Weights of a small mixture-of-experts language model, trained from scratch on English Wikipedia.
Experts: 48 SwiGLU neurons an expert, 8 picks a token, a softmax router.
Below are experts of layer 3 (counted from 0) of a mixture-of-experts language model. Rows are named router (the router's row for the expert), gate (a neuron's input weights, with its number), up (a neuron's input weights, with its number) and show model dimensions 0-255. Each number is 128 + 32 x the weight over its row's rms, rounded and kept within 0 to 255.
Before each expert's rows: a language model's description of what the expert responds to; "mostly gets" lists some tokens that are sent to it at least half of the time. This comes from a sample of Wikipedia text that the model never trained on.

# expert 6
It responds to: Digits and decimal points inside weather and sports score tables, plus word stems like conc-, differ-, ident-, distinct-, chang-.
mostly gets: " conc", " differ", " ident", " distinct", "umbent", "icient"
router [ 89 160 139 164 143 126 138 168 203 130 168 154 140  88 114  95 136  95  65  92  96 124 118 127 158 101 174 173 171 161 150 117 102 121 105 161 105 141 118 191 197 163 117 111 118 150 107  99 125  99 112 101 168 134  96 129 116 130 129 110 107 101 104 120  85 112 122 147 106 125 133 177 162  79 183 120 120 143 189 139 166 141 168 154 170 134 144 106 176 143  87  74 167 109 123 167  93 136 124  72 107 101 199 111 135 106  98 146 132 104 149 156  82 136 122 141 116 145 102 140 101 117  82  53 141 117 123 125 143 119  90 109 160 139 112 101 125 157 155  81 134 137 174 111 154 108 128  95 130 142 142 128  85 125  23 134  93 168 122 145 148 130 104 133 141  63 147 140  95  95 122 138 134  96 159 132  68 163 110 149  86  97 126  99  73 162  94  99 112 194  75 156 151  91 123 136  85 155 132 186 106 142 114 121  65 183  45 162 141  49 134 148 129 153 111 121 182 112 158 134 146 119 125 143 139 202 160 177  40  90 140  92 142 139 161 133  90 136  38 114 186  84 129 146 138  85  93 175 156 133 156  97 158 148 110 157]
gate0 [180 122 140  58 114 116 153 182  80 137 106 153 149 115 166 124 154 129 129 165 115 148 123 124 156 169 127 186 104 121 153 166 100 121 106  96 119 106 128 117 132  95 186 124  68 145 119 135 153 158 116  91 175 117 111 164 110 194 175 156 105 136  71 112 141  90 153  40 131 103 149 119  78 139 161 171 117 181 133  82  95 101 120 124 126 170 145  93 126 195 140  85  67 108  96 125 126 155 141 104 117 153 113 179 144  99  91 181 106 129 130 146 129 122 114 153 137 196  79 103 180 115 113  90 145 165 144 182 192 150 169 175 128  82 172  95 163 136 125 101 125 135 142  87 104  77 138 141 130  50  86 152 134 148 105  99 111 164 122 157  94  70 129 147  59 146 110 153 152 114 174 142 119 102 117  48  70  89 120 180 146 161 133 145 143 173 117 151 100  99 167 117  87 154 187 163 190 155 109 148 147  98 129 128 114 132 160 102  90 186 133 143 146 113 101  78 131 166 135 104 142 166 182 136 167 111 160 176  68 144 145 133 154 135 120 120 174 129 149 171 101 134  66 145 159 165 152 120 210 189 139 157 103 138 122 130]
up0 [170 172 157 134 109 152  77 173 129 125  98 113 135  91 210 149 109 115 127 170 148 143 107 133 131  68 137  92  76  68  89 115  70 103 112 120 160 149 173 112  36 103 155 105 102 119  91 173 131  94 142  94 138 117  96 142  80 109 136 137 110 159  98  94 209 143  89  59 113  74 132 146  94 144 179 148 137 128 135 140  91  86 115 108  95 168 116 126 115 155 170  99 128 160  88 122 101 119 177 179 148 192 128 121 158 128 119 147 124 116 119 124 185  80  77 105 110 157  84 157 171  95 121 148 127 172 153 120 165 136  98 166 101  91 184 133 127 161 166 126  92 126 135  91 111 135  74 107  94 140 136 101 163  98 158 153  39 103 135 145 141  53 152  95  71 133  93  85 129 188 146 136 136 165 190 107  83  65 169  96 107 130 111 119 142 176 145 131  90  92 177 121 118 121 113 138 221 110 128 122 109 111 104 118  85 132 148 140 188 126  91 130 172 135 127  97 103 202 160  96 139 105 138 100 135 119 121 108  30 155 115 152 115 116 139 128 169  86 153 168 128 142 114 150 158 111 159 141 161 157 115 125 138  97 117 119]

# expert 8
It responds to: Determiners and adjectives before a noun in running prose, chiefly this, This, these, each, new, some, following, as in "this period".
mostly gets: " this", " This", " these", " each", " known", " some"
router [131 175 140  91 173 146 153 137 123 139 158 147 107 155  94  96 173 103 125 151  75 184  95 134  82 159 102 167 137 133 118 148  67 112  47 151  84 202 153 135 128 146 122 118 157 133 108 163 142 134 157 143 116  56  84  87  95 124 106  44 113 148 147 108 144 149 125 111  87  93 145 121 219 108  86 154 129 115 165  79 131 107 135  71 183 105 110 175 117 147 124 103 105 134  87 127 119 131 142 112 110 108 122 107 139  87 135 174 118 136 132 135 112 146 129 105 135 173  90  83 130 139  77  99 131  88  63 118 141 117 148  86 109  81 174  93 125 109 118 105 115 128  82 132  84 114 104 112 144 156  95 156 105 118  82 122 127 128  75 133 245 156 100 138 103  79 146 115 104 139 133 142 107 134 143  97  99 129 120 102  96 172 206 114 158 107 105  70  75  89  67  80 166  57  28 124 148 166 121  95 123 139 125 118 115 137 136 148 159  79 132 170 146 129 169 132 162 155  99 152 126 129 103 129 135 106 170 141  39 179 145 165 138  63  97 154 135 143 103 114 117 113 150 154 136 114  70  86 121 122 147  91 100 132 189 107]
gate1 [114 126 146 135 169  89 136 119 143 127 114  97  58  98 129 130 179 151 104 141 129  88  90 126 123 127 117 139 121  95 105 123  90 103 175 155  95 199 134 127  97 175 141 108 126 154 136 152 167 104  30  47 115 221  75 166 111 162 134 180 124 148 152 138  80 143 123 133  72 118 135  81 155 108  86 126 117 121  82 174 160 124 140 179 144 114 168 151  88 139  90  75  86 135 118  99 126 164  80 111  92 138 146  88 140 176 165 112 144 151  94 153 169  93 168  55 111 109 125 110 112 157 145 112 215 113 100 178 168 108 145 153 131 114 129  46 126  88 106 152 108 111  39 117 135 150 107 183 169 112 129 127 175 160 176 119 157  90  94 102 193  98 150  89 117 121 113 124  82  82 138 130  97  99 123 151 152 146 133 182 158 128 179 142 133 131 182 154  73 158 121 104 124 142 138 142  61  98 166 104 161 137  75 164 179 100 164 165 126 138 187 103 132 124 156 139 112 139 123  99 186 129 149  99 129 131 110 110 120 136 159 104  87 165 160 186 163 102 108 152 108 149 157 195 107 126 128 114 155 122 117 114 158 105 110  82]
up1 [121 128 148  92 178  81 121 121  87 117 126 146  90 134 145 128 140 141 128 120 151 116 137 165 101 140 152 138 113  88  94 130 119 125 145 152  70 205 138 143 140 199 141 147 154 117 127 156 124  50  42 101 136 179 133 138 121 136 118 158 169 170 134 128  94 155 123 108  54 156 106 103 183  61  79 111 135  92 132 124 172 107 177 210 121  67 126 134 103 119  95  53 107 131 112 131  70 129 120 131  87 154 183  97 122 148 169  75 144 133 104 189 143  97 158  67 115 115 111 104  98 155 110  96 136 105  61 167 147  88 142 133 100 136 152  67  96 116  57 159 175 117  61 133 117 107 122 188 176 130 108 150 162 110 181 118 163  70  89 105 159  92 132  74  93  58 146 124  83 140 180 169  86  97 127 118 125 148 159 194 136 101 159 150  88 134 219 111 113  84 142  84 177 144 120 182 124 109 182  78 136 115  99 122 140 110 152 148 151 129 173 127 128 145 135 108 103 143 130 129 188 119 138 121 138 141 117 132 162 158 155 118  90 116 105 167 194 128 108 134 107 137 143 135 123 155 103 106 142 155 112  95  95 103 119 103]

# expert 39
It responds to: Quantity and variety words before plural nouns, such as several, various, many, two, numerous, a variety of.
mostly gets: " several", " more", " some", " all", " many", " three"
router [165 129  87 113 135 103 125 169 167 136 148 131 139 160 135  94 112 122 137 100  91 158 134  84 106 171 127 136  92 128 165 101 138 179 104  86 122 157 119  95 139 121 143  85 122 127 129 163 166 103 100 170 100 142  74 121 109 134 168 137 117 106 167 145 101  96 132  90 114 161 147 129 209  79 155  97 179 148  92  61 161 154 105 152 183  97 153 132 133 139 153  70  75 120 132  99 155 139 137  57 129  41 209  81 174  90  96 160 167 137  78  97 100  87 142 130  85 184  41 118 105 131 125  63 140 168 131 118 112 117 173 116 156 132 169 196 123  93 122 105 108 136 117 159 132 176 107 105 169 140 141  59 146 143 106  98 107 137  94 169 202  88  93 157 201  85 172  96 161 103 100  84 146 120 162 102 125 106 153 120 140 103 189 114 111  74 184  89 165 111 112 153 167 101 129 192  80 143  95  81 144 157 135  94 132 166 132 119 123 119 116 106  89 110 129 126 101 137 152 120  91 107  88 130 142 100 131  97  47 120 105 124  90 129  91 143 105 152 131 136 156 136 166 111 149 156 160 155  73  73 169 123 148 132 167 133]
gate1 [109 103 112 147 152 109 176  98 197  87 107  95 116  98  58  81 180 166 143 137 132 143 159 146 161  85 145 109  65 147 148 163 166  65 141  51 149 160 166  86 151 131 115  73 107 175 144 134 146 125 142  97 143 173 120 112 102 129 142 147 125 113 108 159  89 147 119 118 138 123 106  69  82 135 136  77  76 142 135 184 135 124 147 109 159 160 175 175 106 161 101 159 118 100 167 124 120 111  98 122  76  83 107 185 126 135 158  76  80 112 158 183 153 116 129 181  98  96 113 120 118 127 123 127 169  85 133 141 121 104 100  73 110 125 127 117 130 121 195 128 124 150 145 195 118 134 206 139 109 162 137  92 172  85 151 125 131  83  97 157 155  69 117 125 181 150 134 186 148 142 107 112 124  87  66  74 127  94 111 137 117 139 168 110 121  66  86 101 171 173 104 122 161 112 180 148  99 100 124 114  53 174  83 120 233 118 126 118 122  94 174 129 168 144 127 104 147 109 159 112  84 138 113 119 152 161  99 130  97 127 103 130 202  75 175 152 121 159 129 193 109 167 145 130 114  96 161 151 114  77 140 163 130 162 126 137]
up1 [203 157  69 147  88 112 150 127 170 126 147  81 205 160  91  57  99 106 116 113 136 153 169 130 126 157 169 157 140 105 142 170 190  64 103 105 114 171 130  88 155 169 109 123  96 121 147 100 185 135 125 111 116 104 100 126 178 161 145 121 133 111 167 143 142 111 109 100 147 142 113 141 140  63 103 124 129 136  94  72 125 151 162 140 162  82 105 158 136 143 138 135  93 144 125  92 137 164 133 136 157  78 162 120 141  98 167  82  99 136 117 193  96  92 140 152  93 197  86 101  85 106 193 125 196 119  77 123 143 161 143 104 116 160 115 161 131 179 170  82  88 121 156 135 109 142 184 125 155  95  67 145 138 134 224 121 132 124 137 171 161 107  75 159 184 128 107 154 154 147 121  57  67  80 103 142 130  64 105 109  75 102 119 145  91 120 130  83 143 110  53 124 132 113 131 112  87 168 116 140  74 176 141 139 190 104 118 152 146  84 157 105 162 178 163 110 136  91 124 141  94 110 136 157 116 119 101 113  91 150 137 136 158  87 154 154 139 113 122 105 169 152  73 178 125 110  82 152 144  62 161 132 109  93 153 133]

# expert 32
It responds to: Single capital letters inside acronyms, codes and identifiers, such as IBM, ROH, NC 140, VAFB, asteroid designations, chemical strings.
mostly gets: "O", "V", " TV", "T", " JP", "I"
router [ 89 126 145 162 115 158 127 126 142 156 144 156 145  46  86 116 182  89 142 114 142 168 178 174 156 123 107  54  93 124 146  27  92 149 135 147 154 103 150 132 150 144 129  99 147 128  90 147 111 109 120 135 139 132 121 174 120 211  58  88 168 113 117 136 124 134  98 128 167 101 230 135 201 141 106 105  89 165 112 103 163 142 132 159 154 108 135 121 110 149 133 201 123 155  99 138 124 115 179  59 163  61  95 104 135 101 112 153 134 116 137 133  92 125 136 131 152 161  39 124 120 189 132 120 151 108  80 112 120 100  91 128 109 156 139 129 125 105 167 130 147  92 120 157  95 154  93 119 122 184 151 132 104 116 123 167  78  49 174 110 178 129 128 158 118 146 157 152 130 107 161  83 133 134 125 134 106 143 153 131 100 130 131 122 110  87  98 122 118 156 154 131 122 132 112 102 121  98  42  94  87  93 175 211 110 172 135 166 154 133 121 182 109  98 164 160 161  58  86 124 132  79  94 120 125 117 125 131  45 174 107  83 127 143  92 109 110 136 125 125 105 121 100 146 204 130 128 112 171  61 100 117 154 147 103 103]
gate0 [122 126 118 159  80  77 175 119 136  76 147 157 153 165 125 142 171  89 109 123  94 142 115 156 162 131 109 120 149 129 131  70 102 115 133 130 131 128 135 134  76 104  90 104 143  85 172 122 104 184 125 102 127 111  28 152  93 146 141 123 113  68 126 106  87  85  95  97  74  61 142 139 153 113 121 127 113 129 122 137 144 151  81 136 123 104  78 126 162 121 185 195 148 101 133 126 110 160 121 118 205 132 118  77 204 103 138 120 115 103 133 126 118 106 165 168 143 138  78 126  87  71 195 109 114 138  81 167 130 155 134 154 140 183 107 107 140  56 125  99 120 109 154 126 193  82 134 160 128 140 121 127 190 121 108 117 153 170 197 199 139 141 119 113 101 142 138 178 149 146  74  90 171 151 142 157 127 135 112 110  97 106 119 103 132  94  95  98  57 152  64  88 139 140  44 144 124 172  94 186 126  99 103 133 160 178 123 152 145 124 193 176  96 144  36 151 147 112  87 127 162 103 117 112  87 110  91  84 102 173 130 143  71 153 196 151 119 167 115 168 132 151 156 143 155 144 139 110 159  89 125 112 117 142 125 165]
up0 [155 154  91 129 172 227 110 126 106 154 147 105 135  94  86  82  57 168 143 152 137 146 128 132  89 116 132 141 128 124 152 182 129 153 113  93 108 145 138 124 203 188 177 151 107 146  88 138 173 103 140 148 120 171 137 106 149 110 125 149 163 216 164 143 170 163 128 140 190 136 131 123 129 127 129 142 150 119 131 121  78  98 154 110 144 179 149 121 129 169  89  80  56 135 160 119 164 105 131 153  92 111 149 172  86 116 144 128 109 164 118 132 110 172  92  99 149  79 169 131 148 193  48 122 146 135 182 101 143 118 121 124 146  87 123 149 109 199 122 159 135 151 142 116  92 148  78  92  96 105 125 132  89 131 143 123 112  87  98  63 113 113 154 157 137  95 115  92 126 146 175 173  97  90 126 134 102 120 123 152 129 148 125 141  98 128 115 147 214 130 165 140 100 124 195 148 143  47 182 125  95 154 180 153  90  63 126  92  95 154 109  85 124  88 190 107  99 137 183  60  91 146 121 166 167 138 165 174 148 101 107 128 153 116  46 105 116 112 140  61 162 121  71 164 101 134 125 123 130 157 148 175 121 100 155 125]